{"d_shared_expert": 576, "balance_bias": false, "lr_router": 0.00139, "learning_rate": 0.0153}
Below are experts of layer 3 (counted from 0) of a mixture-of-experts language model. Rows are named router (the router's row for the expert), gate (a neuron's input weights, with its number), up (a neuron's input weights, with its number) and show model dimensions 320-383. Each number is 128 + 32 x the weight over its row's rms, rounded and kept within 0 to 255.
After each expert's rows: a language model's description of what the expert responds to. This comes from a sample of Wikipedia text that the model never trained on.

# expert 5
router [115  74  79 132 150 135 126 106 131 140 115 102  96  88 151 127 124 147 166 124  79 166 134 124 111 123 156 141  65 173 109 119 128 151 104 127 143 132 152 108 147  82 118 146  60 109 111 133 123 109 172  72 181  99 171 147  70  77 130  86 124 113 144 144]
gate0 [ 96 121 107  70 114 124  94 182 110 107 118 201 153  93 105  97 146 209  70 136 130  76 104  76 119 145  93 141  85 163 166 144 142 150  92 125 135 149 158  99 105 151 122  88 124 120  79 140 147 184 121 139  97 144 158 136 184 110 115 108 122 126 122  98]
up0 [131 124 131 170  90 122 171  92 146 113 104 100  94 109 123 163  82 118 178 161 134 146 192 138  96 108 134 123 153 116 115 170 141 121 119 102  69 109  90 148 167  86 159 138 144 152 212  97  80 139 119 215  96  95 153 160 162 177 144  90 134 237 170 148]
gate1 [167 140 110 152 105  69 137 101 128 121 127  99 138 121 153 135 102  38 118 128 160 145 108 112  95 132 112 160  80 182  92 136 188 176 136 136 165  62 158  74 113 131  81  78 143 114 145 136 126 113  33 154 127 142  98 160 184 148 167 151 107 187 181 117]
up1 [124 139 142 153 102 107 146 102 121 161 106 125  95 122 173 120  93 131 107 178 172 138 126 117 139 122 164 166 102 131 152 108 149 156 156 166 158  73 137 102 167 122 150 124 112  98  96 183 111  96  54 128  71 112 102 100 159  73 149 165  72 172 107  93]
gate2 [118 174 166 147 137 112 127  90 104 117 122  93  91 116 157 128 197 133 185  73  77 131  82 132 138 156 135  65 118 114 100  81 101 102 197 137 124  95 167  30  76 142 186 136 164 116 170 124 125 123 154 106 110 109 198 194 145 155 136 128 110  70 156 116]
up2 [114 115 171  98 104 102  97 122 171 123 114 101 154 135 116 159 136 196 137  90 108 114 168 144 159 114 122  96 176 116  87 102 173 123 117 235  95 108 186 111 107 171  95 139 154 170 116 150 137 138 108  86 123  69  89 145 152 138 128 171  88 186 116  73]
gate3 [119 133 147 128  86  62 155 147 112 145  80 178 153 155 125 109 133 155 110  93 140 165 114 126  80 139 118 145 102 159  62 130 142  88 104  80 119 149 136 131 160  37 146 125 177 179 147 135  94 138  83  47 115 119 105 131 181  49  75 123 152  87  96  88]
up3 [147 103 186 129 143 174 152 102 145 151 133 161 137 116  84 123 156  70 146  49 156 176 128 115 134 147 153 142 125 145  99 118  83 171 105  90  42 122 128 166 107  55 108 114  97 104 151 151 157 147 133 128 141 144 170 152 116 104 116 161 104  96 170  99]
gate4 [ 97  97 100 111 144 122 141 132 161 105 116 170 118 175 146 142 144 136 134 121  83 126 162 154 134 100 138  88  99 138 164  79 180 184 124 145 116  89 122  70 105 109  84 126  43 140 109 122 106 121 128  90 125 122 155 148 104 137 188 137  96  28  81 147]
up4 [115 124 126 119  99 140 112 130 160  77 128 135 144 139 118 146 174 110 160 184 177 127 154  85  79 141 162 139 116 104 146 134 105 131 171 142 165 160  83  91 138  83 109 186  71 134 174 122 196  90 115 131  87 118  77 165 150  57 175  70 110 143 105  69]
gate5 [150 126 118 162 125  88 126 142 117  97 159  61  89 115 101  77 121 127 100  95 208 118 170 224 130  99  97 101 120 141  86 149 171 144 121 154 136 123 150 145 125 154 153 171 149 165 120 180 132  84 145 105 130 155 160  87 181 188 131 117  97 120 168 106]
up5 [198 134 132 214 123 125 132 133  76 146 114 132  78 111 117 180  94  85 217 105 154 171 120 180 138 117 151 155 114 111  51 117 105 106 198 150 181  88 145 118 137 179 117 143 100 199 119 121 157 111 165 113 141 138 112  58 146 150 121 155 165 139  82  80]
What it handles: Sentence-ending periods, section-closing ==, table pipes in election results, and adverbs like however and then at clause ends.

# expert 23
router [103  47  94 157 167 149 122 136 130 159 108 108 133 117 158 102 147 182 153 145  50 171 130 124 154 138 185 156 115 174  87 128 132 140  93 149 116 149 171  86 123 119 119 158  69 123 110 139 109 116 171  71 126 144 158 120  92 150 138  99 116 138 115 169]
gate0 [128 147 154 124 141 115 179 163 146 116 134 174 191 149 164 130 116 127 118 117  67 200 141 126 125 160 173  87 124  95  82 119  88 129 113 120 139 106  80 167 154 148 104 132 103 134 102 171 175  95 178 118 159 128 134 175 119 113 143 121 203  79 193 144]
up0 [141 116 130 171  91  48 117 174  55 115  93 192 169  88 144 138 159 202 115 101 129 124 186 158 191 144 183  95 146  83 117 131 152 149 149 147 145 128  74 123 161 136 113 108 166 138 123 211 197  52 138 164 122 123  68 145 123 130 143 119 174 140 186 163]
gate1 [125  77 134  88  97 118 177 156 129 143 149 105 118 148 123 170 113 146 126 124 130 125 165 131 178 144 178  99 147 157  80 115  84 141 133  60 131  82 127 135 114 154 107 177 155 123 114 165  61 102 119 106  91 169 145 119 155 102  84 114  94 167   3 119]
up1 [145  82 156  78 156 165 137 104 181 112 136 161  75 127 173  90  52 191 137 155 143 136 145 155 148 135 151  72 141 109 119 122 148  80 104 177 111 113 151 107  10 126 179 100 146 105 123 106 146 172 147  85  97 165 141 163 120  66 122 133 120 192 146  74]
gate2 [142 121 114  70 149  99 116 153 168 106  88 134 143 142 149  96 103 129 113 119 178 145  91 164 129 184 173 153  77 120 156 108 198  63 143 145  68 117 148 109 104 113 136 132 103 134  85 102 135 109 162 145 174 121 192 143 128 101 135 127 107  85  48  46]
up2 [109 151 127 146 194 132 143 133 139 163 127 182  88 142 138 135 171 137 129 160 126 128 151 134 106  97 151  76  96 144 137  64 177 121 148 191 119 123 138 210 137 180 130 125 142 178 116 125 157 118 117 103  87 137  78  72  89 137 116 137 177  94 128  65]
gate3 [148  77 186 125 176 140 124 165 124 103 109 169  87 122 110 107 159 156 116 168 101 113 138  83 128 147 137  79 171 135 159  78 117 124 128 172 136 140 144 103 113 129  69 153 106 104 126 211 197  68  98  98 145 151 148 108  99 114 164 123 101 135  99 129]
up3 [105 117  94 155 106 138 174 105 135  89  89 100 124 146 105 137 150 154 121 129  72 190 164 185  91 123 163 134 131  95 161 202 151 148  84 157 117  73  98  86  75  67 111 172 155 141 160 109 200  83 112 114 190 123 120 104 151 114 103 138 162 143 142 144]
gate4 [170 119  96 161 148  93 117 107 163 130 130 122 139 100 174 135  93  76 126 143  53 140 120 144  71 116 208 137 117  80  93 120 143 115 145 178  68 122 154 141 110 138 100 201 106  98 143 135 138 118 153 105  95 162 137 170 163 156 125 162 135 122 134  64]
up4 [161 114 126 133 147 106 167 108 143 132 122  87 142 120 155  77 158 121 137 112 156 124 136 165 117 146  96 118 163 174 111 146 121  78  98 114 160  98 123 145 211 138 108  72 108 160 166 149 131  88  84 111 168 157 150 101 177 171 134 113 122 169 131 164]
gate5 [148 106 134 128 154  74  98 138 155 160 136 153 171 124  85 120 128 128 148 111 121 154 167 147 139 111 117 144 118 100 130 118 146 108 179 187 100 109 161  58 123 117 137 209  74  91 147 101  92 156 141 129  93 152 148 160 117 164 182 138 140 107 127 135]
up5 [136 100 126 132  79 153 130  96 113 123 112  79 102 159 153 144 105  84  71 103  86 129  87 132  95 108  98 116 140 156 115 113 125  95 102 142 163  96 194 199 145 133  79  87 159 164 121 132 172 115 118 129 130 100 192  39 124 117 113 154 109 142 149 140]
What it handles: Numbers in tables and scores (15, 19, 97%), coordinate degrees, and past-participle endings ed, ped split from verb stems.

# expert 16
router [105  60 108 184 207 141 149 186 132 153 130 151 172 117 168  98 137 148 123 104  27 110 159 145 124 147 151 154 115 119 114 159 142 163  81 145 147 129 134 115 128  75 127 135  70 111 102 108  92  98 183  92 149 150 199 141  86 158 170  93 147  71  85 141]
gate0 [142 114 127 124 138  76 129  89  74 121 137 108 162 129 202 146 116 136 104 102 133 121 111 102 135 112 144 122  95 137 123 139 187 148 127 166 168 140 156 178 189  80 143  99 152  95 150  66 137  83 120 147 171 160 123 177 112 196 126 164 133 113 125 132]
up0 [157 139 166 127 114 132 176 153 112  73 126  96 136  80 117 110  89 202 127 123  98 153 107 140 121 142 160 121  92 136 115 172  87 105 173 131 161 117  99 107 185 114 109 123 175 120 141 140 129  86 123 126 139 135 141 102 134 131 137 121 135 146  83 145]
gate1 [ 81 118 125 143  82 100 134 124 157 108 109  97 174  34 121 140 173  65  95 153 134  88  89  72 154 180  96 148 162 115 169  88 150 187  99 138 134 168 125  76 114 160  86 106 111 108  94 125 143 106 147 120 113 102 170 134 139  83 111 141 129 164 126 120]
up1 [178 113 216 159 104 151 126 194 173 143 105 123 128 117 110  90 121 146 160 131 113  95 130 116 136 136 155 129 140 118 168 118 110 109 104 136 117  74 124 125 135 187 136 171 112 179  88 155  70 114 127 126 118 112 135 109  95 119 125  91 103 137 168  73]
gate2 [ 89 102 152 161 133 128 114 134 130  63 137 158 107 151 132  70  95 140 156 177  96 108  91 107 153  49 148 146  87 132  89 126 148 118 151 117 109 151 145 149 145 122  43 177 130 134 183 158 101  86 181 111  97 133 159  89 114  79 181 132 108 152 193 134]
up2 [ 82 152 138 150  90  68 154 127 202 154 208 116 177 127 176 146  72 120 115 132  73  99  45 153  33 136 145 133 114  92 148 197 109 108  95 120  72 164 163  66  94 176 164 103 106  79 112 107 142 152 136 116 128 109 109 137  86 143 151 143 143 176  99 116]
gate3 [148 158 120 117 132  63 179 113  92 125 161 157 105 136 108  93 125 123 103  82 126 185 106 129  92 142 120 145 136 178 139 134 138 151 134  83 126 121  99  96 127 147 108 150 129 152 131 150 159 125 183 150 117 122 183 110  89 109 135 148  88 145 117 148]
up3 [114 134 173 168  87 132 138 145 105 141 167  85 152 192  96 181 124 154 134 167 165  84 140 119 133 173  96 158 199  85 156 154 110 110 136 185 116 146 100 111  80 182  65  52 101 182 133 123 154 150 118  92 157  90  65 121 165 110 153  80 126 154 163  88]
gate4 [ 96 118 111 185 189 221 159 144 127  86 115  59  93 104 118  85 145 144 101 112 137 181 168 108 121 119 126  76 150 106 153  99 107  84 104 124 113 127 174 128  89 182 148 134 116 110 111 110 108 143 134  87 148  96 174 134  62 117 142 157 117 104 159 111]
up4 [103 127 131 153 131 130  72 128 110 127  61 130  96 153  53 154 148 150 155 163 107 157 135  68 154 105 125 125 104 158 177  95 113  84 144 170 131 107 123 144 153 163 157  76  83 116 102 122 103 140  95 108 104 123 125 202  58  66 116 138  70 187 169 116]
gate5 [167 133 138  49  79 140 196 169 169 119 139 159 202 134 148 117 123 128 122 162  95  99 167 135  89 102 121 128  80 129 118 133 151 126  78 116  93 107 114 158 171 216 116 163  93 105 105  82 121 126 192 105  93 177 174 179 177 111 129 175  86 132 153  84]
up5 [137 112 174 142 147 137 109 127 128  95  79 136 178 126 142 122 147 165 132 177 121 120  99  90 111 131 119  99 155 100  88 158 164 125  89  87  97  77 162 148 153 128  86  63  74 102 101 137 129 163 131 129 102  97 147 131 111  60 144 102 132 130 101 121]
What it handles: Line breaks and pipes ending rows in results and election tables, plus pieces of proper names, such as Sega, PRR, Linares.

# expert 6
router [104  63  70 145 133 167 132 137 142 158 141 159 183 131 175 146 138 154 139 115 101 138 113  85 140 112 188 119 102 130  73 104 110 157  79 153 136 160 159  89 149 102  93 139  97 112  99 170  80  77 161  67 151 105 191 185 115 113 131  78 126  78  86 107]
gate0 [ 70 201 118  93 119 132 138 148 139  37 141 171 106 110 137 167 181 146 165 201 131 135 120 167 112 143 178 162 171 129 106  69 147 153 126 120 152  95 140 184 126  97 115 120 109 101 132 104 163  92  99 150  90  93 163 169 135 135 153 110 158  60 147 114]
up0 [134 115 109 115 118 148  68 125  95 121 140 124  83 139  74 139 141 107 161 103 163 124 160 133 125 156  83 157  50 144 149 161 123 106 130  71 115 127  38 107 132 140 105 168 126  92 150  92 108 100 105  79 115 143 163 114 144 171 119 145 161 168 175 128]
gate1 [178 120 126  90 115  72 169 134 130 131 154 157  91  90 164 144 142 147  99 140  80 150 124 111 125  99 112 150 148 135 109 166 194 161  89 128  75 181 138 130 184  99  77 102  79 186 154 138 155 195  59 168 110 137 139 120 159 155 106 102  78 126 188  90]
up1 [161 122 128  97  85 162 143  96 124 147  94 117 100 140 115 136 122  97 112 141 170  90 119 154 110 108 154 148 112 110 149 143 156 163  69 158 174 153  81 168 172 127 162 123  67 172 118 113  89 150  78 167 145 107 111 137 146 102  45  81  90 138 144  98]
gate2 [150 123 121 132  94 181  71 160 136 141 151 116 146  96 156 156 119 100 165 166 113 127 133 156 153 138 125 156 123  97 185 143 115  93  94 116 195 123 172 151 122  88 103 140 119 149 114  91  98  56 129 122 145 167 153  96  36 140  75 109 189 161 115  62]
up2 [145 101  95 163 128  98 108  92 151  70 149 136 132 152 119 115 120 122  82 143 150  98 126 177 112 128 135 179 131 126 110 121 173 138 123 142 116 124 146 173 141  96  87 107 161 100 184 130 116 114 121 145 160 147 172  91 121  82 132 126 132 148 160 127]
gate3 [141  99 139 134 129  37 135 111 126 138 102 112 180 174 107 143 179  48 130 178 183  97 137 155 138 163 149 106 139 146 128 108 124 184 140 133 177 171 139 139 157 180 140 188 120 163 181 136 120 114 149 131 126 107 148 121  90 120 115 143 168 109  98 147]
up3 [139 133  96 164 102 142 115 104 112 125 130 127 123  89 173 153  50 159  91 134 138 206 113  69 136 123 150 139 134 145  88 133  92  87 110 128 100 112  70 117  77  94 134  81 137 110  62 143  74 182 119  66 140 137 123 122 182  94  64 135 139 112 152 135]
gate4 [154 149 126  98  94  72 106 104 115  95 103 110 124 116 122 104 138 116 103 118 114 145 120 110 149 162  82 140 102 129 154 199  87  99  81 143 147 123 129 100 106 154 127 149  93  86 191 163  62 112  94 116 141 102  82 142 118 163 125 148 150 118 109 114]
up4 [118 120 149 116 128 140 145 146  73  68 103 119 186 135 151 158 170 126 116 130 146  72 118  97 148  27 145 106 100 154 119 136 140 153  97 106  95 102 153 114 122  77 135 134  94 118  86  98  82 118 200 129 106 106  66 118 147 122 139 122 201  95 135 120]
gate5 [103 109 102 148  77  94 158 140 134 124 184 162 104 139 130 164  93 135 102 127 195 176 141 139  94 105 109 158 115 173 145 127  82 127 124 130 110 120  80  58 112 102 133 116 101 127 142 134  76  78 134 100 114 118 167 125 159 138 123  59  96 102 124 130]
up5 [113 125 138 130 122 109 126 146 125  64 167 193 106 106 105 135 190 117 163 154 109 153 139  88 111 184  99 119 215 105 150 119  80  87  86 116  69 190 116  95  78 169 160 157 138 138 123 123 114 143 144 109  58 177 184  95 220 107 153 124  79 163 132 155]
What it handles: Chemical and anatomical word endings like -ane and -line, plus table cell values, pipes and numbers in scientific or sports tables.

# expert 27
router [ 87  72 112 205 176 132 118 194 119 182 146 172 160 103 141 110 111 118 111 119  37 156 121 124 115 124 158 185 127 142 103 186 150 113 102 184 118  89 163 109 158  91 171 138 114 101 107 129  97 129 183 147 134  82 201 157 133 151 133 124 138  95  88 143]
gate0 [123 188  92 106 168 106  85 167 118 129  89 135 123 100  87 105 132 102 123  66  94 100 114 103 128 122 177 145 146 199 154 101 104 152 182 174 179 106 111 136 153 145 144 106 162 173 111 143 115 140 157 103 129 179 106 183 179 157 169  97 140  81 109 138]
up0 [112 107 163 111 140 163 172 135 162 110 122 116 137  82 118 188 151 116 109 170 159 185 112 154 145 108 135  99  97 116 101 152  98 154 107 124 124 139 164 117 178 123 109 169 145 129 108 116 130 154  88 139 113  60 193  99  83  72 101 148 129 139 151 109]
gate1 [101 139 105 113 177  79 125 101 123 155 146 156 129 195  85 135  83  70 122 117 124 136 153 102 119 119  82 162 170  53 155 144 144  95 144 168  98 130 124 131 144 106 101 112 116  71 120 123 119 139 138 133  84 142  94 148 112 153 132 169 135 147 103 152]
up1 [196 100 119 127 112 148 130 140 113 112 129 177 132 138 142 129  99 205 105  87 189 168 125 219 140 108 178 119 114  84 137 169  61 151 189 118 170 100 138 162 122 168  89  87 131 235 165 140 166 111 107  62 153 165 156 156 119 133 102 124  77 120 160 132]
gate2 [ 91  99 133 172 123 100 104 132 123 182  94 169 142 165 176 113 120 162 134 120 111 158 110  91 154  80 151 119 183 139 202 170 117 159 139  59  93 122 106 121 152 218 110 157 109 137 104 199 135 122 159  69 132 130 172 115  71 111 102 152 111 102  95 106]
up2 [110 107 171 138 108  99 116 100 125 171 128 146 126 137 120 135 116 157 101 128 164 138 136 116 148 122 200 114 105 104 139  69 131 109 144 136 137 101  91 155 104  83 159 163 145  90 148 170 135 114 134 182  87 183  69  96 125 147 149 124 131 139 210 125]
gate3 [148  94  94 107 103  95 174 155 129  89 154  96 165 172 145 132  86 119 139 100 134 133 135 114  92 107 139 142 146  90 117 135 163 105  90 166 141 104  85  94 169  89 154  89 151 140 111 124 170 161 145 126 156 126 113 119 117 162 175 136 187 146  91 145]
up3 [132 132  80 124 144 134 167 151  81 145 106 186 137 179 133 206 124  98 140 119 148 128 108  98 145 124 108 170 132  77 117 150 122 138 145 176 114 124 108 107 157 101  80  81 126 110 101 135 180 139 151 125 169 102 132 137 135 120 159 129 169 107 130  97]
gate4 [111 171 125 115  97  94  50 110 155 135 127 145 158  50 143 158 119 137 170 108 134 149 103 147 141  86 118 101 130 103 129 111 127 130 132 158 140 141  94 124 151 156 138 134  49 118 102  21  48  62 149  91 107  95 121 137 129 128 190 126 123 196 159 165]
up4 [147  93 101 145 131 149 143 171 167 143 106 134  74 115 164  68 117  85 111 164 128  82 127 125 153 115 124 105 166 134 122 155 129 135 126 158 135 154 124 160 129 177 143 120 177 170 181 186  90 147 135 112  97 132 153 116 130  80 111 121  87 105  70  89]
gate5 [113 138 151 148 119 167 130 136 115 139 129 178 135 191 124 114 195 118 135  98 110 134 130 131 185 114 150 105 144 147 146 172  98 115  97 177 123 160 123 100  86 119 158 142 164 170 140 123 107 136 187 150 179  85 107 158 110 119 123 164 105  95  88 119]
up5 [ 92 141 163 116 148 119  71 146 136 127  85 156 138 177 123 110 189 108 142  88  94 160 120 170 172 100 146 125 177 139 138 164 111 120  63 162 108 117 120 110  96 102 132 112 205 130 149 140 107 120 194 136 161 108 128 170 141 104 134 153  80 149  94 114]
What it handles: Inner syllables of foreign names and surnames like Kavan-agh, Gla-dy-s, and em or en dashes setting off phrases.

# expert 10
router [126  66 142 165 190 138 122 154 153 129 136 134 153 126 176 155 140 165 153 159  73 105 124 117 132 125 135 145  95 147 104 127 112 134 124 121 131 137 142  95 158 109 126 126  81  91 114 165 112  97 177 109 169 125 146 149 117 141 140  99  88 134 103 156]
gate0 [130  96  88 136 121 120 131 130 133  81 113 155  94 156 128 148 173 184 117 120 125 117 135 141  46 138 111 119 114 145 117 160 148 119  78 207 129 135  25 132 111 142  90 188 114 150 137 150 130 167 189 129 116  85 147 106 167  83  98 186 123  59  91 123]
up0 [200 111 206 132  74 127  98 130 163 125 165 105 123 129 169  82 130  74 101 112 118 104  95 121 118 147 169  83 129 122  66 144 156 117 190 108 188 102 103 122 134  88 165  52 154 145 105 139 143 140  72 130 122 141 123 149 110 131 156 108 166 128 154  86]
gate1 [147 106  45 165 101 134 163 118 154 122 146 118  57 138 165 128  94 157  86 137 115 102 153  86 159 141 215 136 161 167 145 148 146 128 142  75  62 140 186 142 147 150 140 110 116 116  95  99 130  68 157 181 141 111 188 201  79 101  82 169 140 158 108  94]
up1 [101 139 143 132 143 100 131  82 122 119 186 143 133 123 182 152 107 108 119  88  69 107 141  47 213 125 144 115 178 122 115 159 147  89 135 132 141 179 104  98 137 121  94 114 120 115 112 101 135 156  54 101 169  45 101 128 105 130 132 141 141 158 129 125]
gate2 [143  98 161 122 129 129 122 112  92 125 169 141 186  87 169 167 123 148 105 155 119 137 120 149 166 105 106 110 169 163 129 100 134  37 110 119  85 184 170 143 157 118 118 169 178 207 125 144 174  84  96 134  89  90  95 158  87 106 136 152 123 140  26 164]
up2 [158  87 138  84  60  68 144  70  57  52 175 133  96 116 165 173 193  90  99 123 137 129 107 102  89 119  75 201 132  95 118 139 162  80  80 132  98 169 117 110 159 144 138 167 205 136 134 143 193 156  94 158 169 101 128  97 110 187 172 163 179 121  93 127]
gate3 [ 89 168 183 146 198 202 169 154 170 142 173 123  85  46 166 131 134  95  67 120 133 158 115 158 126 126 126 139 177 131 104 106  88 132 118  99  66 178 130 107 129 135  55 147 109 181 117 144  81 169 107 117 107 147 107 137 156 126 139 135 171  83  82 158]
up3 [145 126  49 136 141 132 154 136  72 122 150 168 177 149 117  93  96 187 144 111 111 118 104 120 150 138 110 124 153 113 191 129 101 171 163 166 164 144 127 122 106 131 164 104 106  69 122 160 132 133  96 156 102  98 104  95 143  72  84 148 153 188 151  80]
gate4 [138 119  86 148 146 159 138 138 107 191 107 185 163 187 103 118 177 179 152 141 183 128 119 109 104 126  62 137 124  99 151 170 113 131  90 126  89 129 195 102  98  89  96 109 164 150 138 103 128 123 122 144  83  68 104  91 129  71  75 190 109 168 143 108]
up4 [159  70 139  61 107 106 111 111  82 175 152  80 134  55 120 137 149  55 119 136 172  87 121 159 150 175 149 120 145 156 138 141 145 158 143 155  88 101 161 170 121 125 130 129 165  77 158 141 113 131  50  71  73  85 176  94 176  93 171  83  95  51 110 108]
gate5 [ 97 126 107 102 159 163 115  73 153 138 171  75 188 141  94  78 107 155 149 146 110 135 154 118  97 120  83 138 140 112 122  56 211 148 176 124  55 140 167 180 123 166  88 168 202 101 134 134 139 111 144  84 159 122 129 143 142 141 135  86 157 173 114 115]
up5 [ 42 105  96 101 149 125 163  73 190 110 103 117 124 122 127 149 132 149 171  80 135 154 126 179  97 144  88 147 145 130  90  67 158 110 104 121  63 170 103 140 122 184 100 195 123  39 156 153  88 154 135 156 108  82 122  89 129 124 156 105 153  78 105  99]
What it handles: Assorted word endings, opening quote marks, table pipes and commas, with no clear shared theme, such as view, counterfeits, "War, Pen,.

# expert 20
router [113 107 121 171 184 154 141 140  85 119  90 114 140 120 172 112 164 141 178 164  73 150 123 109 133 110 120 116 122 167 133 142 146 128  82 148 106 161 173 108 184  76 121 128  90 105  74 145 106 108 197 102 186 110 163 180  83 173 105 104 116  81 127 137]
gate0 [130 137 113 162 146 124 126 121 167 136 123  95 160 148 125 150 103 126 147 147 152 116  71 137  94 115 167 142 127 118 127 170 183 114 127 155 137 130  81 122 175 124 116  90 126  98  93 135 135 103 133 128 184 131 175 129  60 145 111 160 103 150 105 131]
up0 [119 141 137 155 146  94  96 122 136  84 123 161 190 113  96 151 135 170  91 115 149 137 172  97  87 115 157 128 175 102 131 151 181 129 121 163 109 101  81 138 138 106  92  69 121 106 149 110 119 156 100 131 148 167 120 136 168 138 161 172 162  74 116  98]
gate1 [108 119 137 155 124 156 128 152 102 119 154 125  89  77 139 153  85 127 147 135 158 177 163 119  95 148 168 136 144 134 110 124 124 117 142 114 125 117 130 113 161  94 137 161 165 134 165 190 117 123 171 117 197  74 119 197 121 123 183 118  88 147  89 127]
up1 [115 109 130  84 111 142 139 186 161 166 116 121 138 112 161 130 143 141 161  93 184 106  77 127 119  82 145  50  86  52  63  97 163 195 127 124 197 120 132 134 127 104  83 157 128 162 117  88 246  96 125 138 192  62  74 134 156  99 113 138  94 189 102 116]
gate2 [ 76 137 158 129  79 140 155 129 125  90  64 105 146 138 170 153 116 114 157 185 147  72 189 189 146 115 185 112 137  80 150 157 118 130 143 175 128  97 150 172  80  84 128 104 162 108 105 152 112 109 121 162 110 109 180 207  86 132 129 123 127 115  65 179]
up2 [112  71  92 128 153 173  91 171 101 200 134 176 110  79 104  92  69 139 153 122 163 152 135  69 124 147  79 172 127 109  74 141 177 152 143 107 180 102  74 131 176 197  99 131 123 100 143  98 140 144 161 114 116 101  79  71  96 144 125 151 128 130 137 107]
gate3 [137  81 182 128 137 132  94 137  83  91 173 158 137 136  95  85 101 109 150  94  90 198 107 130  74 162 181 125 108 105 115 146 156 186 120 107 127 121  87 139 151  97  63 108  81 134 141 125 140 141 119 102 186 149 148 128 137 116 144  92  64 112  77 118]
up3 [131  77 104 109 189 131 155  70 113  81 124  86 144 113 103 152 106 129 110 179 130 100 143  97 139 105 108 146 124 120  95 134 150 160 145 133 113 160 120  97 146 166  92 119 154 172  67 101 167  74 123 133  92 137 178  90 210  67 153 136 168 112  98 102]
gate4 [ 80  88  75 167 117 134 137 107 146 155 129  68 158  98  63 172 111 153 124 154 149 179 135  86 185 126 120 101  86  99 152  83 159 138 158  85 123 136 149 152 114  84  91  75 137 151  88 124 141 100 134 165 165  94 125  76  67  77  93 160 115 127 124  77]
up4 [186 120 182 132 126 114 110  74  77 131 101 131  67  66 158 130  79  81 142 136 137  93 139  61 108 133 137  95  96  81 141 174 174 117 136 147 121 120 163 122 135 112 112  71 156  85 138 116  96 147 141 114 172 139 154 169 173  90  97 168  98 149  96 132]
gate5 [182 103 112  97 140 127 117 170 116 127 165 158 138 105 151 183 133  99 167 120 145 103 159 121 155 124 141 167 123  79 140 101 111 107 167  75 182 106 102  94  82 206 100 167  95  92 115 132 165 145 179 109 124 134 154 127 104 148 115 139 148 175  75 144]
up5 [142  92 192 144 141  74  89 147 121 163 168 135 119  99  93 155 132 133 177 139 175 130  74 170  90 137 107 121 112 116 127 147  67 138 103 176 159  79 122 134 101 150 138 161 145 106 104  98 146 167 103 164 136 126 189 105 153 142 152 112 128  71 169  85]
What it handles: Table pipes, coordinate digits, unit pieces like mi, and verbs or prepositions mid-sentence like having, of, have.

# expert 15
router [ 98  97 124 138 157 198 153 130 182 143 142 124 170 110 188 115 161 144 146 141  95 134 122 106 112 127 144 112 108 132 115 141 142 149 115 146 107 127 157  90 132  96 122 108  83 133 120 152  56  76 203  85 134  78 187 152 113 151 121  84 129  92 119 100]
gate0 [124 119 145 142  76 100 122  46 152 131 196 139 159  53 143 122 134 140 141 177 147  82 170 110 124 142 160 104  52 148 117 114 138 131 147 104 105 138  96 105 146 125 117 102 173 143  80  70 141  60 137  77  68 137 145 114 151 166  81 153 145 180 196 112]
up0 [109  95 169 192 231 119 136  81 134 135 160 127 101 142 107 174 115 132 191 178 129 131 131 105  73 132  73 127 117 140 122 114  78 134 122 189  90 124 137  84 196 133 100 107 141  45 113 113 116  72 145 150 230 130 198 101 132  81 142 108 104 129 198 121]
gate1 [171 165  92 168 167 114 142 100  77 139 136 147 152  93 132 163 143 122 137 100 125 145 133 160 184 134  98 103  96 134 177 149 108  89  85 146 138 125 134 100 102 174 144 158 120  98 110 154 200 146 129 119  93  51 148 113 123  84 188 135 169 132 114 146]
up1 [ 56  79  98  83 121 190  92  95 137 185 170  99 176 190 118 104 150  81 172 147 196 124 193  72  93  99 127 116 155  91 149 120  64 127 140 119  84  97 134 119 143 110 162 104  68 151 159 118  86 169 120  70 136 154 144 173 146 222  88 143  70 114 177 109]
gate2 [ 76 149  87 142 135 135 151 150 148 103 163 138 103 131  99 130 139  61 158 113 108 167 140  94  65 146 138 138 175 138 169 131 155 131 194  99 113 131 112 154 172 135 114 135 102 162 161 166 141 120 146 128 151 160 174 132 127 158 137  51 158 134 177 142]
up2 [ 85  90 154 162 146 133 147  91  93 166 202 110 166  72 138 143 114 134  71 121 118 151  92 143 155 155 116 111  64 123 160 176  99 157 157  88 130  98 181 134 103 171  97 100 171  83 114  65 104 151 152  92 133  70 159 149 134  98 156  88 130 107 124  89]
gate3 [136 111  67 164 148 155 101 102 150 132 155  96 118 111 162  96 149 149 191 134 126  94 131 103 167 123 153  84  96 133 169 123  87 153 111 143 140 131 125  97  77  69 123 140 166 151 112 184 127 148 122 128 147 147 145 115 125 101 114  94 103 111  88 143]
up3 [ 71 131 109  89 135  65 128 132 130 152 177 153  90 153 139  96 153 122 152 139 125 152 148  96 123 178  66 129 184 139 138 159  77 185 130  75 148 179 130 130 108 159 203 153 227 150  92  99 132 102 112 117 132 105 145 122  82 168 155 162  99 154 128 135]
gate4 [144 129 112  86 132 107 104 153 160  98 133 146 179 104 123 184 111 152 104 107 162  58 152 126 134 137 188  63 159 126 117 132  81 119 128  90  71 138 157 127 128 144 121  98  88 152 143 130 113 120 128 136 130  94 115 118 101 148 132 198 140 125 108 106]
up4 [146 147 102 148 125 125 103  87  77  91 152 141  95  89 124 113 136 111 135  98 113 114  91 122 115 102 156 137 169 143 158 117 113  95 185 116 173 168 104 124 104 123 144 139 129 136 144 129 121 113 104 160 123 101 147  59 138  39 130 159  63 135  98 145]
gate5 [169 140 122 182  80 101 162 152 113 131 110  77 147 166  84 136 155 115  84 100  80 128 150 166 182  75 173 125 159 136 158 141 207 126  76 154 151 165 131 100 128 134 110 139 176  98 156 102 111 118 129 145 104 113 101 162 128  52 113  70 113  43  72  82]
up5 [163  61 110 106  80 134 119 165 201 142 125 111 220 146  85 128 138 179 114 161 144 149 130 154 149 149 194 118 106  88 141 187 136  90 154 143 165  77 159 152 143 129 142 129 147 195  92 134 135  96 129 111 150 159 128  90 173 121  93 108 100 154 156 153]
What it handles: Digits, times and score pieces in sports and results tables, such as 1:00, –5, 6–4, aged, and Thai or Romanian characters.